Experts of a small language model.
Size: 18 layers, width 160, vocabulary 8192, 54.3M parameters.
Experts: 64 experts in each of 17 layers, 96 GeGLU neurons an expert.
Below are experts of layer 10 (counted from 0) of a mixture-of-experts language model. Rows are named down (a neuron's output weights, with its number) and show model dimensions 0-159. Each number is 128 + 24 x the weight over its row's rms, rounded and kept within 0 to 255.
Before each expert's rows: a language model's description of what the expert responds to. This comes from a sample of Wikipedia text that the model never trained on.

# expert 25
It responds to: Spaces, commas and short words like in, on, or month names right before a year, date or figure, e.g. June 4, In 2013.
down0 [181 180 167 137  75 143 129 151 115 134 122 174 126 111 122 108 137 140 115 143 180 117 163 125 123  97 143 157 146 113 126 151 123 149 141 155 124 107 104 159 138 128 123 107 104 122 112 144 110  99 132 111 103  87 111 129 121 122 127 112 151  91 128 129 138 134 143 143  72 140 152  87 119 146 133 215  92 159 127 126 104 163 164 119 141 103 123  96 146 151 149 122 142 136 108 124 137 100 130 137 126 164 124  92 126 148 135 127 111 176  89 125 115 117 138 120 175 137 138 126  95 164 122 139 137 103 127 132 139 135  99 160 124 164 161 125  91 153 164 152 155 163 184 134 130  91  87 130 106 101 125 152 123 127 107 133 174 153 131 116]
down1 [161 130 135 116 121 110 128 107 168 154 104 142 136 135 146 107 110 139 158 152 105  74 154 159 118 129 105 177 140 147 119 126 179 104 117 138 107 161 125 107  83 135 161 156 143 135 133 113 150 157 199 176 185 104 129 144  99 131 101 164 118 156  84 135 119 130 129 152 155 114 125  66 122 140  71 115 100 133 128 106 127 147 163 141 149 145 103 127 141 114 103 119 184 101 140 140 111 130 151  94 137 119 106 135 146 125 131 128 103 134 163 142 122 129 127  93 166 118 155 113 122 130 130 103 130 107 139 183 118 159 138 110 139 119 137 121 153 126 147 116 160 121 138 124 118 114 145 146 126 131 103 175  98 128 169 119 161 130 185 150]
down2 [131 119 143 154 146 125 110 117  96 143 120  90 120 133 119 104  94 117 124 116 125 138  93 160 150 120 115 166 131 122 142 131 137 126 128 112 123 137 109 118  99 155 105 147 109  98 107 119  77 141 108 129 121 186 119 118 108 151 126 130 175 108 140 149  84 103 109 155 126 116 137 161 102 106 159 159 181 170 106 105 123 156 148 101 165 144 160 140 119 163  67 137 129 149 151 142 118 107  88 126 157 185 124 116 159  94  92 156 137 180 153 123 150 132  84 118 132 135 132 102 104 168 146 159 106 122 165 156  98 105 148 116 127 162 142 115  99 142 119 116 184 116 147 120 113 136 164 142 116 107 117 109 174 107 133 132 128 103 102 164]
down3 [119 128 126 181 135 119 133 118 147 119  76 121 143 154 109  75 148 122 127  92 141 134  94 135 163 145  82 128 118 131 137 120 119 115 132  83 100 158 128 128 116 139 114 107 105 109 141 115 142 135  93  93 142 134 139 134  80 134 103 139 127 176 118 133 127 100 129 113 148 113 144  96 154 127 120 154 142 135 154 179 177 108 127  81 143 130 130 194 120 122  91 106 134 129 121 124  89 156 161  79 135 146 155 142 105  79  78 123 151 120 137 112 162  87 127 136 116 123 109 137 157 108 131  95  99 130 121  75 135 108 151 124  99 112 134 113 133 120 103 127 133 116  77 146 152 136 123 147 144 156  86  97 148 118 164  92 124 103 173 158]
down4 [138 122 136 106  96 152 135 138 107 132 117 132 153  72 150 105 153 107 119 161 126 125 146 140 144 142 164 148 119 132  99 185 116 123 114 116 153 135 116  99 126 179  96 129 121 120  95 111  99 128  93  77 129 111 137 126 151 136 135 150 172 112 144 108  91 110 130 109 108 113 140 132 125 126 100 166 129 114 141 111  78 151 147 142 123  95 140 141 135 162 144 145  88 151  87 137 165 126 108 107 126 125 154 149 110  96 171 105 112 153 129 144 132 156 133 143 159 107 165 138 131  68  92 120 147 125 170 139 148 132 113 136 116 198 116  93 141 157 118 119 136 152 130 119 127  74 113  87  96 127 161 183 148 131 127 107 133  96 112  84]
down5 [149 116 100 111 124 132 132 100  92 115 162 126 105 143 128 141 122 121 154 158 140 117 148 118  81 118 146 148 142 100 145 111 142 143 144  86 133 136 135 166 112 139 171 119  55 136 119 116 153  95 127 119  82  96 128 102 150 132 106 116 107 113 120 101 141 158 126 141 120 166 129 128 155 165 118 106  97 143 110 122 159 122 117 135  90 119 114 120 143 113 130 133 129 146 107 147  97 112 147  95 141 175 114 113 139 134 169 100 140 165 112 118  82 108 158 144 115 100 121 112 166 144 142 150 116 124 143 101 174 139 121 123 144 115 156  76 127 166 155  79 115 137 164 139  81 108 123  81 140  91  87 130 105 170 133  68 113 125 126 174]
down6 [ 92 117 138 139  83 147 132 160 124 127 159 137 118 171 156 136 125 150 131 150 115  98 133 124 146 148 145 147 181 122 109 131 175 149  94 143 138 107 112 121 117 118 136 104 105 170 146 121 122 109 177 145 142 103 158 167 151 116 155 153 131 126 131  90  94 123 114 141 122 143 102 175 121 130 129 116 153 154 156 112  91  97 175 107 130 147 143  92 119 132 135 184 135 168 112 120 157  97 136 137 104 125 104 113 104 104  86 153 117 130 134  90 164 109 125 171 152  87 127 131 138  97 113 131 140 122 127 159  89 111  95 107 111 145 152 137  99 191 149 113 125 122  96 124 148 106  98  97 158 167 147 167 152 151 140 110 163  97 150 122]
down7 [157 124 152  57 101 125 121 129 133 157 134 149 111 103 146  90 152 101 119 137 132 173 170 145 138 141 163  73 141 125 112 154 112 133 180  90  94 124 134 130 129 110 111 143 112 126 120 147 159 101 133 134 131 114 141 126 163 190 105 117 101 135 174 129 102 155 136 104 129 155 109 108 114 111 144 181 107 118 146 147 163 127  97  98 164 136  94 115 160 153 134 115  87 165 149 107 121  99 111 143 112 130 136 163 128 170 104 146 109 142 105 121 118 156  97 111 153 140 157 112 115 134 122  89 149 129 137 138 118 129 127 124 178 159 143 113 103 125 115 137 136 199 150 146 139 141 175  94 145 106 141 119 147 140 150 154 152 122 147 103]
down8 [124 131 153 135 115 156 144 133 174 142 132 123 165 140 180 141 111  95 166  97 103  74 138 145 140 116  93 156 150 159 173 135 163 112 137 125 116 133 132 127 151 147 122  86 137  47 132 131 100 125 143 164  99 136 110 126 165 162  94 110 151 162 144 100  91 170 111  99 134 149 134 143 156 112 125 130  98 113 125 150 132  75  88 114 116 130 131 129 153 114 142 134 129 149  89 149 143 115 130 146 155 128 141 154 125 123 112 106 157 121 123 131  93 113 121  64 137 124 129 149 117 132 120 136 115  97 193 152 110 122 160 144  93  91 166 153 125 129 118 165 147 145 128 130 112 111 138 111 117 140 120 126 104 125  74 139 149 178 114 122]
down9 [159 165  93 194 154 118 113 154  90 160 106 132 133 132 109 145 147 131 127 120 111 171 140 128 135 131 140 132 143 139 144  84 137 107 127 139 130 128 179 148 178 160 112 119 161 128 105 145 146 131  72 149 114 102 141 127 136 108 151 125 143 168 130  97 127 121 127 149 126  73 131 117 125  94 134 109 120  91 146 108 168 143 117 121 139 126 122 191 105 128  98 130 122 127 117 101 135 136 151 111 120 107 136 118 174 125 108  55 131 129 125 118 102 139 150 124  97 119  67 151 138  94  94 137 111 176 137 121 130 129 143 154 114  67 148 172 151  89 142 138 130 136 133 125 157 135 144 167 125 149  70 130 131  96 134 145 125 145 102 136]
down10 [118 125 157 171 142 105 129 112  97 130  85 124 129 181 127 120 135 138  92 126 122 108 115 115 130 144 120 115 146 123 141 113 174 121 137 125 136 122 117 134  77 116 109 149 141 160 139 143 140 129 143 125 153 110 101 173 142 129 142 149 159 135 108 173 128 117 113 123 138 114 106 110 116 121 161  65 135  89 159  63 147 138 109 161 160 127 103 159 113 147 114 144 164 141 142 134 129 136 152 104 130 111 150 137 118 145 162  94 137 112 186  91 123 150 160 118 118 150 116  82 127 119 143  90 117 140 101 127 143 145 125 161 133  94  79 183 127 160 135 128 127 117 133 123 128 104 157 173 152  84 114 126  71  86 149  77 113 110 126 164]
down11 [152 137 154 168 197 135 109 129 110 131 127 138 156  97 174 134 122 138 102 156 115 151 100 120 113 165 110 116 131 154 161 146 107 143 147 111 106 123 145 127 106 107 157 143 127 122 100 104 169 148 144 111 155 138 116  83 134  96 145 124 118 151 152 107 135 107 142 133 123 142 111 135 158 170 116 141 142 100 111 147 143 133 155  88 109 111 164 137 156 118 114 132 146 110 122 140 193 128 121 115  84 117 139 113 164 145 131 103 160 109 113 142  95 163 102 109 164 163 117 100  95  78 101 139 139 121 142 121 140 128 136 106 123 120 120 125 153 131  72  89  73 174 123 130 172 143 149  76 100 119 165 164 160 138 108 120 136 132 104 164]
down12 [138 120 134 113 103 120 119 145 124 149 162 135 137 123  62  85 111 120 170 148 155 132 135 142 106 128 149 140 140 109 151 163 186 118 131 144 126 139 145  69 133 125 136 130 104 158  86 108 133 106 139 115 125  95 131 120 117  81 100 163 142 149 118 131 145 122 111 102 139 121 103 137 129 126 110  97  94  65 144 117 145 122  97 120  96 102  96  93 136  98  69 104 100 111 135  89 113 138 149 114 148 118 154 157 112  96 131 134 149 139 133 140 111 137 152 160 147 151 111 106 123 121  91 133 122 129 117  95 159 137 105  72  97 133 100 146 114 134 144 101  56 141 120 167 140 126  97 120 140 105  99 118 160 148 135  86  76 114 144 120]
down13 [115 154 178 135 146 119 179 102 144  93 101 128 132 116 125 118 162 130  28 134 162 109 140 117 131 140 137 108 145 135 129  93  94 153 123 106  74 144 153 136 100 147  97 121 131 123 124 113 191 121 145 144 127 102 174 106 123 137 107 140 167 160 144 140 116 147 142  98  84  79 105 141 110 126 147 153 148 164 142 101 111 174 171 105 127 101  87 137 154 116 127 127 125 105 132  88 169 144 116 128  95 131 129  85 102 113 133  98 153 168 119 112  98 166 121 106 123 118 117 132 170 131 116 121 122 138 139 162 127 119 139 100 129 127 132 124 113 154 136 134 167 114 107  96 138 119 130 154 130 117 105 125 124 115 141 170 116  95 141 143]

# expert 14
It responds to: Word-internal fragments after an initial letter or syllable, often before er or ing, as in ce-il-ing, rem-ind-er, f-ast-est; also father, friend.
down0 [137 104 129 132 135 118 148 145 140 127 116 123 135 140 129 163  91 128 127 117 144 137 100 130 126 164 168 163 144  98 100 110 120 134 141  73 172 119 136 111 107  85 112 140 139 170 152 139 135 137 120 121 121 144 112 123 125 168 129 124 145 146 106 109 109 105 110  89 171 140 115  79 113  98 118 144 137 136 124 100 163 103 123 149 100 162 133 109 141 142 100 170 134 141 149 123 121 125 154 125 111  81 132 143 102 187 124 121 156 139 147 135 108 105  81 113 104 128 147 110 156 116  84 123  71  80 135 117 127 102 165 161 160 123 169  40  88 135 125 115 117 161 174 137 139  98 131 143 147 118  95 142 136 115 122 111 128 127 162  96]
down1 [121 109 108 159  82 124 141 137 115 108  87 172 151 104 109 129 138 130 146 117 135 106 157 155 122 124 148 109 107 164 103  80 136 122 151 143 138 140 118 119 104 109 129 117  89 121 135 132 142 126 162  76 164 114  89 112 120 101 157 150 108 138 149 124 192 135 101 144 145 121 138 118 143 166 151 114 107 157 164 105 133 116 112 135  72 169 141  74 160 110 135 110 132 123 117 121 161 118 117 145 109 128 149 163 188 130 133 105 125 114 143 107 157 147 134  87 139 133  99 127 120 117 146 180  87  76 104 151 143 145 100  91 120 150 116  87 108 154 124 132 136 104  98 131 166 119 102  95 150 157 110 167 118  98 122 134 115 165 138 139]
down2 [148 116 124 105 138 141 113 138 159 137 129 165 169 125 108 163 122 113 125 121 103 112 156 167 169 160 108 119 153 148 108 121 137 141 100 123 105  99 132 109 156 120 108 151 105 101 130 109 154 110 133 148 148 156 144 135  99 133 125 142  92 130 103 111  96 109 135  87 116  76  94 154 132 134 141 142 115 186 151 102 115 111  87 127 185 129  97 170 143 137 165 130 127 178 107 110 125 153 121 146 139 102 132 135 114 143 128 124 118  57 132 143 143 122 146 131 105  92 131 116 145 131 132  76 162 119 139  81 102 107 132 166 139 146  71 160 160 160 118 117 141 139 137 190 141 148 124 137 116 157 115 122 121  93 114 167 110 175 117 132]
down3 [150 140 137 145  98 167 134 129 128 140  98 142 108  71 135 134 126  98 134 134 115 141 114 123 112 160 117 146 126 153 145 112  98 135 152 164 106  82 170  79 131 121 138  93 117 157 109 106  94 105 190 133 158 119 119 128 157 162 115 107 142 124 105 147 184 130 145  97 143 127 141 103 152 178 119 142 117 135 129 108 170 128 136 102 133 155  96 113 127 102 121 152  96 122 114 116 148 108 147 138 122 127 113 132 169  95 119 142 109  97 127 154 147 141 133 155 138 117  73 104 119  86  97 144 149 132 138 149 128  83  99 140 129  97 141 106 141 143 142 150  93 162 127 109 155 152 121 132 134 166 119 163 112  85 132 187 121  55 115 122]
down4 [124  72 148 126 144 122 127 141 130 110 149  93 118 117 144 100 111 182  98 119 139 124 141 117 123 116 150 145 199 164 114 139  99 156 145  90 169 118 126 147 116  97  97 136 131  77  59 129 128 115 119 112 119 143 135 159 144 122  98 135 109 141 150 117  95 133  87 124 118 103 185 143 117 108 139 116 129 124 123 122 118 150 175 128 118  63 113  68  85 117 144 125 150 121 154 111  95 100 135  97 111 120 147 126  85 139 112 154 130 163 133 106 135 145 118  97 141 141 134 163 110 113 115 127 171 124 129 158 125 136 143 117 100 120 136 137 178 168 144 139 143 136 128 137 116 139 168 131  93 142 104 161 148 130 120 117 108  87 159 164]
down5 [186 116 135 103 112 129 115 147 105  72 139 136 166 153 139 137 140 109 156  90 131 150 125 111 114 119 162 132 151 151 111 146  69 138 109 115 105 115 124 141 109 122 101 148  86  99 115 146 126 122 158 144 116 133 118 119 122 120 150 127 173 153 159 160 158 146 152 140 118 140 146 112 134 135 102 104 144 157 123  91 121 104 144 116 151  93 126 127 119 144 102 111 153  53 135 133 132 110 112  89  74 148 108 164 142 108 129 116 159 114 132  90 107 117 125 144 111 139 126 109 169 140 143 177 149 171 121 123 126  57 136 130 138  98  93 124 132 158 109 173 103 152  82 132 134 166 140 107 171 144 116 137  94 142 115 166 146 140 112 127]
down6 [176 126 137 111 109 134 148  85 108 118  88 156 116 111 136  96  98 100 108 113 133 142  69 133 120 146 120 153  98  97 120 112 126 133 110 110 105 133 109 135 138 117 120  86 119 148 111 145 142 164 130 142 145 167  84 104 159 146  98 111 124 107 115 154 157 156 151 119 111  99 127  92 177 124 113 112 190 116  87  64 139 113 153 117 111 145 131 138 118 138  96 129 123 132 151 131 138 148 125 137  91  90 127 125 103 134  91 135 105 101 135 114 120  94 106 126 156 120 116  82 139 140  94 151 149 133 134 140 159 134 149 110 102 150 162 156 122 134 112 120  98 158 156  96 107 140 166 104 141 139 182 180 155 106 152 133 152  96 155 172]
down7 [122 146 154  71 165 121 161 141 123 151 127 130 133 131 135 104 100 116 117 129 163 149 160 125 131 114 135  97 116 114 149 152 118 105 136 146 158 148 179 118 158  98  94 141 108 174 132 124 110 109 108 148  96 113 145 122 145 150  77 116 133 196 149 143 115 101 175 196 118 138 134 112 156 145 115 123 142 161 111 132 112 121 112 156 125 116 131  94 160 117 166 126  93 114 116 137 115  91 129 132 131  97 166  92 105 150 116 159 117 125 143 164 130 129  98 103  93 107 161 165 149 117 143 140 119  80 139 157 134 148 151 157 137 135 139 180 148 175 126 108 142 129 151 129 132 100 138 111 115 121  98 111  95 128 109  92  72 138 141 153]
down8 [123  85 164 155 173 120 165 183 133 106 168 169 111  89  88 124 131 127 114 104 113 133  70  89 106 130 130 123  90 154 133 161 155 109 109 158 124  90 124  94 122 113 122 133 103  88 186 134 148 136 119 115 133 169 126 116 148 162 164 141 132 119 130 124 136 154  88 112 114 139 120 108 105 133 129 158 101 143 150 120 146 106 133 112 134 139 107  99 146 164 163 150 119 154  93 126  85 153 141 105  71 102 115 142 125 185 125 134 146 157 162 146 137 108  94 147 123 108 126 153 131 142 123 121 110 116 158 142 156 113 115 133 145 121 157 107 101 119 188 135 125 167 164 138 109 113 131 118 145 162 142 139 119 159 143 147 108 104 112 128]
down9 [106 135 161 136 138  93 123 117 151 156 106 114 164 153 150  89 147  83 160 136 149 123 126 134 142 186 127 125 122 131 145 164  75  65  91  94 108 153 132 124 131 106 120 122 145 182 121 130 135 128 115 140 112 157  91 159 128 120  73 116 139 137 153 119 166 109 121  89 138 112 126 107 125 156 169 129  77 142 112 101 133 111 142 134 123 144 103 121 147 151  84 116 129 115 161  95 176 174 110 107 122 114 104 119 190 131 129 157 138 107 109 131 101 169 122 151 121 134 106 106 147 109 149 142 169 109 102 117 105 115 162 113 137 142 124 137 133 136 159 142 149 112 110 118 138 106 139 157 152 186  94 144 130 145  99 145 113 139  92 121]
down10 [111 131 137 147 108 162 123  92 135 121 124 117  95 107 122 151 152 141  84 108 108 142 146 177 101 139 136 145 124 113 118 110 182 157 118 131 143 141 128 109 146 104 125 109  94 157 126 161 150 137 115 144 123  95 154 188 139 140 123 130 122 120 153 146  86 139 114 134  96 102 148  90 154 135 144 140 101 104 146  89 160 138  88  72 130 113 148 143  90  89 172 128 100 108 108 141 114 134 158 118 153 143 141 120 146 123 135 113  92  96 136 101 153 141 104 140 112 110 171 170 124  88 144 144 100 124 143 111 160 124 100 129 115 106 142 126 123  91 109 135 120 118 110 156  71 120 133 106 102 153 158 164 171 187 155 104 115 130  75 136]
down11 [131 129 115 165  83 115 136 112  99 115 134 137  92 144 114 125 175  99 184 139 113 121 136 102  86 139  76 125 113 148 143 101 129 111 122 141 142 151 113 100 117 137  92 126 160 108 120  81 125 137  90  97 114 122 154 130  91 154 164 110 117 111 141 124 131 138 105 126 130 103 137 140 152 132  82 167 125 117 108 149 130  69  81 137 138 139  96 115 134 144 152 157 163 116 121 132 163  97 115 125 129 164 108 141 109 135 114 131 100 156 109 177 131 131 121 139 139 149 131 189 124 130 128 122 131 165  95 114 129  91 168 150 118 186 132 136 175  85 103 107 109 113 103 176 156 121 144 166 108 101 135 132 130 145 120  92 130 104 147 164]
down12 [ 73 150 101 111 133 126 165 117 116 174 130 155 175  95 127 109 106 137 103 184  96  74 107 136  93  90  99 130  95 149 147  92 127 122 112 103 177 146 142 143 114 126 107 145 127 107 131 134 112 124 135  61 177 129 139 140 115 130 111  83 121 120 149 154  94  98 146 126 112  83 134 153 149 145 127 106  83 134 116 139 102  99 115 113 158 113 102 152 135  89 128 100 135  77 117 144 146 125 126  84 143 122 144 117 119 121 117 118 147 104 162 127  99 148 123 144 165 125 158 116 109 143 107 100  87 154 139 148 164 128 133 154 149 127 167 151 115 118 114 117 114 111 121 155  92 143  86 115 101 146 156 135 156 118 152 118 154 128 135  99]
down13 [164 147 116 133 146 131 115 166 117 128 147 129 147  97 142 125  97 129 171 138 157 115 149 109 128 153 147 126 132 140 132 136 139 139 139 140 160 146 146 146 137 163 133 173 137 125 132 115 159 133 174 110 127 130 131 147 123  96 146 131  96 101 136 159 151 130 132 166 104 115 108 135 115 118 132 113 155 146 160 190 123 162  90 112 164 159 124 188 122 101  92 165 122  97 143 133 125  73 152  84 107  83 111 104 105  84 106 127 157  93 149 137 122 135 162 142 146 123 102 100 108 161 147 133 126 117 151 156 153 107 102 123 164 105 135 121 127 100 139 131 170 101 143 120 126 113 205 125 176 109 148 126 147 168 110 126 123 117  99 174]

# expert 57
It responds to: En dashes and hyphens between numbers or words, as in win–loss, 1956–1978, DJ-6, plus slashes, pipes, quotes and spaces before numbers.
down0 [143 131 130 112 119 105 160 132 144 133 163 156 148 159 109 126 118 111 121 163 125 135 150 136 166 117 124 141 138 130 133 124 122 137 165 143 126 122 122 119 119  95  93 113 103 157 156 116 169 135 121 153  71 111 111 195 169 109 130 134 142 149  99 150 144 137 145 156 103  90 115 116 129 146 133 131 122 168 108 133 188 128 153 113 134 107 104 147 131 143 126 118 151 131 171 170 111 149 125 158 154 127 123 117  93 131 158 141 105 123 102 137 123 109 116  87 144 164  56 148 158 120 153 133 135 121 105 136 155 125 132 114 128 164 149 150 127 148 143 189 126 120 163  92 141  73 141 177 150 117 115 148  87 120  98  86 155  76 117 161]
down1 [143 143 141 171 139 118 138 123 133 102 139 152 144 132 137 110 162 150 150 130 106 137 131 143 162 122 138 116 139 153  89 110 159 147  78 151 100 141 111 163 117 146 142  98  86 111 141  75 167 125 107 122 136  95 120 130 137 138 115 163  91 159 110 133  83 149 123 154 132  96 164 144 126  88 137 131 124 123 131 103 129 117 156  90 105 120 106 138 115 120 127 156 165 153 132  91 118 120  98  97 127 140 156  66 150 147 153  92 111 114 133 100 118 107 123 141 124 129 113 146 139 126 115 109 113 129 152 142  83  97 148 168 178 120 141 109 116 152 151 123 160 133 141 125 179 144 156 148  76  89 161 139 145 129 120  46 147 169 113 137]
down2 [116 142 151 136 133  90  97 150 119 114 109 124 164  95 139 114 124  82 120 137 137  95 158 147 113 176 116 101 115 136 170 149 187 130 123 123 149 114 143 112 169 181  91  95 147 108 110 103 128 141 111 151 167 131 138  89 123 141 110 138 142 142 162 116 165 103  95 131 130  69 118 118 132 164 135  94 142 131 123 134  98  90 155 127 153 121 134 171 163 128 102 166 137 132 137 159 117 130  94 133 170 122 138 125 116  94 143 112 170  61 127 152 133  95 119 116 137 139 152 129 135 113 134 114 152  99 108 118 147 106 178 152 138 111 126 126 123 110 103 156 155 138 160 139 157 133 110 145 154  88 172  98 125  83 145 139 124 131  90 136]
down3 [193 104 143 153 150  93 127 155 174 119 142 132 141  76 175 206 167 133 129 140 126 115 138 118 134 107 123 128 116 133 123 131 129 125 148  91 120  72 132 119 144 135 123 130 120 158 148  82 160 154 114 141  82 112 184 164 153 123 124 119 154 131 133 160 179 157 162 144 131 156 134 146 128 104 142 137 141 124 125 147 144 134 112  94 103 116  92 153 124  93 168 134 113 119 116 135 169 139 135 123 124 129 156 171 148  85 110 115 106 134 139 106 134 111 144 135 130 122  80 148 144  85 151 155 139 135  90 107 173 121 135 103 165 134 145  98 121 112 133  92 137 151 130 104 106 135 102 129 157 147 103  92 118 138 132  93 116 145 134 100]
down4 [158 109 146 106 124  78 133 117 168 101 125 149 106 134  79 124 124 128 153 141 146 176  91 106 138 116 134 138 137  75 112 122 127 107 140 113 111 108 112 157 129 114 129 139 157 176 140 123 144 102  97  96 120 134 109 130  76 105 141 148 148 112 156 147  98 119  99  76 129 160  97 120 145  96 158 110  97 110 119 138 128 148 125 179 151 102 129 153 163 154 125 116  93 131 119 101 140 112 123 126 109  97 112 152 116 134 129 124 113 138 143 141  90 169 123 156 145 123 152  85 142  84 100 135 133  88 177 113 102 110 100 148 125 114 133 124 101 123 100 132 148  67 131 119 112 143 145 101 120 112 134 103 188 129 161 111 150  83 171 103]
down5 [106  96  93 149 115 137  78 131 129 120 116 135 160 150 138 108 151 139 145 135 147 102 121 117 124 140 124 131 119 143 141 112  80 115 109 111 143 125  97 138 105  95 149 140 137 128 130 182 134  92 146 143 146 124 109 128 117 133 135 116  85 125 127 139 144  55 157  72 107 164 141 115 133 128 129 154 112  95 108 170  98 137 105  79 108  67 123 104 110 149  85  94 113 109 120 114 114 145 159 156 135 125 114 143 178  55 133 106  96  94 149  99  72  84 131 110 111 157 116 146 129 144 100 134 132 139 127  90 127 147 122 122 105 112 106 169  90 111  97 135  98 131 111  93 122 112 114 154 153 122 110 118 119 120 125 134 147 108 157 151]
down6 [135 109 114  91 130 135 146  93 112 106 106 135 109 148  75 110 148 144 137 118  94  99 125 117  44 120 103 138 135 134 119 154 130 137 105 104 120  93  86 151  99 146 122 132  90 118 102 116 130 125 132 158 153 112 162 161 128 131 129 108 177 130 151 122  94 166 142 143 121 132 128 106  93 147 161  85  98 112 190  56  91 141 127 125 148 126 126 116 133  86 137 120 138 160 114 155 154 144 101 115 119  98 153 132 159 139 140 113 170  98 128 119  99 125 126  75  85 149 165 139 130 107 120 157 113 135 136 135 135  92 153  90 135 165 120 162 149 173 126 140 121 156 140 127 118 128 114 142 124 154 168 134 139 127 125 137  96 115 104 115]
down7 [140 135 175 138 134 130 127 128  92 132 128 125 100 162 120  77  97 113 124 142 135 109 166 150 102 106 145 166 156 125 134 171 140  54  85 177 116 157 127 105 160 114  99 161 156  94 121 124 131  99 160 133 156 112 139 121 125 120 122 124 165 143 151 110 105  71 100  85 156  83 115 134 110 113 139 134 114 138 117  87 105 160 180 113  98 157 137 112 120 153 116 124 105 128 125  93 128 133 132 151 128  58 110 112  99 151 123 135 162 117 150 144 139  78 108 151 158  98 134 134 106 121 109  93 147 101 115  93 139 130 119  80 109 130 132 123  93 123 118 141 149 126 124 114 137 140 129 131 106 144 148 104 131 127 144 101 141  85 147 160]
down8 [168 104 116  84  90 150 128 151  99 131 136  96 116 138 115 100 183 145 142  90 149 129 174 121 150  93 126 130 127 122 110  56 109 129 157 151 173 120 197 102 121 110 147 136 143 157 127 105 101 118 110 111  98 126 141 167 146 125  93 162 138 160 119 124 112 153 149 145  95 167 136 125 126  99 117 131 131 178 126 149 129 116 128 128 156 121 138 147 149 157  97 111 159 136 127 104 157 102 128 168 151 117 165 128 135 121 162 139 126 135 102 135  91 121 132  87 151  98 104 134 142 120 132 139  99  96 133 110 135 107 162 149 114 142 135 139 138 106 138 120 135 106 146  79 112 110 140 194 109 155  80  97 149 123 124 134 147 106 144 162]
down9 [ 84  92 116 133  98 161 145  92 145  92 143 166 112 135 137  90 105 133 139 147 134 144 129 123 139 103 142 113 167 130 113 101 118 139 110 139 103 118  75  92 142 171 154  96  68 130 112 100 137 126 135 109 140 117 147 108 120 101 138 129 140 139 108 108 143  99 111 106 187 167 145 142 121 117 112 137 123 155 145 101 104 143  79 152 159  94 151  99 126 148 127 119 126 122 114  60 114 183 131 137 124 139 113 141  97 100 115 121 148  96 114 113 142 116 166  95 130 141  83 131 147 121 133 141 126 131  99 114  84 130 139 139 162 157 103 124  80 161 126 161 137 147 144 120 115  89  94 105 153 138 110 143 144  85 158  79 123 112 134 107]
down10 [128 147 130 121 107 174 153 119 125 139 105 100 130 130 132 117 108 140 113 129 118 101 142 100 118 126 162 112 126 143 125 109 105 138 150 136 143  97  94 163 148 110 170 116 134 105 152 144 106 154 151 141  84 103  84 111 108 168  95 118  73 117 122 151 131 148 147 138 126 140 156  86 138 128 111 152 118  92 165 159 108 135 133 143  97 144 103 114  48 105 105 146 104 153 144 146  94 139 143 143 156 140 120  94 144 128  91 135 120 121 119 104 109 103 132 128 128  74 115 136  94  79 174 135 132 168 122  91 100 140 132 127 114  97 137  96  73 134 128 128 108 140  84 165 127 108 138  87 114 108 113 119 156  94 155 153 128 105  71 135]
down11 [148 158 158  78 178 162 150 134 128 136 167 122 124 138 124 108 127 126 155 135 106 171 158  58 155 146 138 153 122  94 140 131 141 129 173 116 126 156 169 119 184 113 121 121 143 111 115  64 117 142 190 128 117 112 129 129 183 138 117 140 146  97 123 152 111 155 130 155 124 123 105 175 142 195 133 149 131 126 126 138 113 133 129 174 129 139 105 141 126  97 137 142 112 120 117  83 144 114 134 137 136 177 102 111 137 136 133 126 142 103 131 142 169 128 147 151 122 115 104 120 148 136 109  76 174 148 120 133 142  90 145 149 161 102 111 160 163 115 120 148 174 123 112 132 108 128 126 128 135 129 139  93  99 138 155 116 130 135 165 126]
down12 [136 110 147  62 118 148 136 150 181 104 131 155  97 161 110 127 121 145 142 124 142 161 101  91 115 149 155  82 130 150 112 143 124 114  81  91 124 139 102 106 136 113  87 122 186 111  74 151 116 120 103 143 109 121 139 156 134 131 153 103  88 104 150 107 130 124 117 110 127 131 120 162 118  99 135 180 104 128 122 133 127 103 148 137 151 118 112 120 185 148 145 120 154  70 125  85 153 144 122 147 112 112 137 114  68 125 123 121  99 113 127 130 148 107 103 157 142  78 117 141 143 110 143 138 140 110 123 172 114 120 156 152 165 103 118  95 159 104 156  89 106 136 144 152 136 120  92 114 127  80 149 130 159 141 119 134 129 156 138 108]
down13 [105 122 128 108 133 125 133 153 104 128 110 141  77 129 137  83 139 132 145 129 117 156 119 154 131 112 148  96 122  90 152 145 138 119  98 135 103 161 124 106 126 113  76  98 115 204 152 128  99 150 146 134 104 109 112 138 105 142 153  87  92 121 145 153 189 113 131 135  89  79 119 128 130 146 122 164 101 115 117 125  98 127 119 157 118  85 105 129 149 122 131 116  94 171 126 108 126 124  85 166 113 133 130 137 151  66 129 100 151 111 119 127  97 185 117 165 142 126 124 127 120 117 152 130 124  84 123 133  91 178 151  95 118 141 126 127 116 107 128 107 169 138 162 118 126 161 133 154 101 149 134 183 154 138 140 117 164 153 108 120]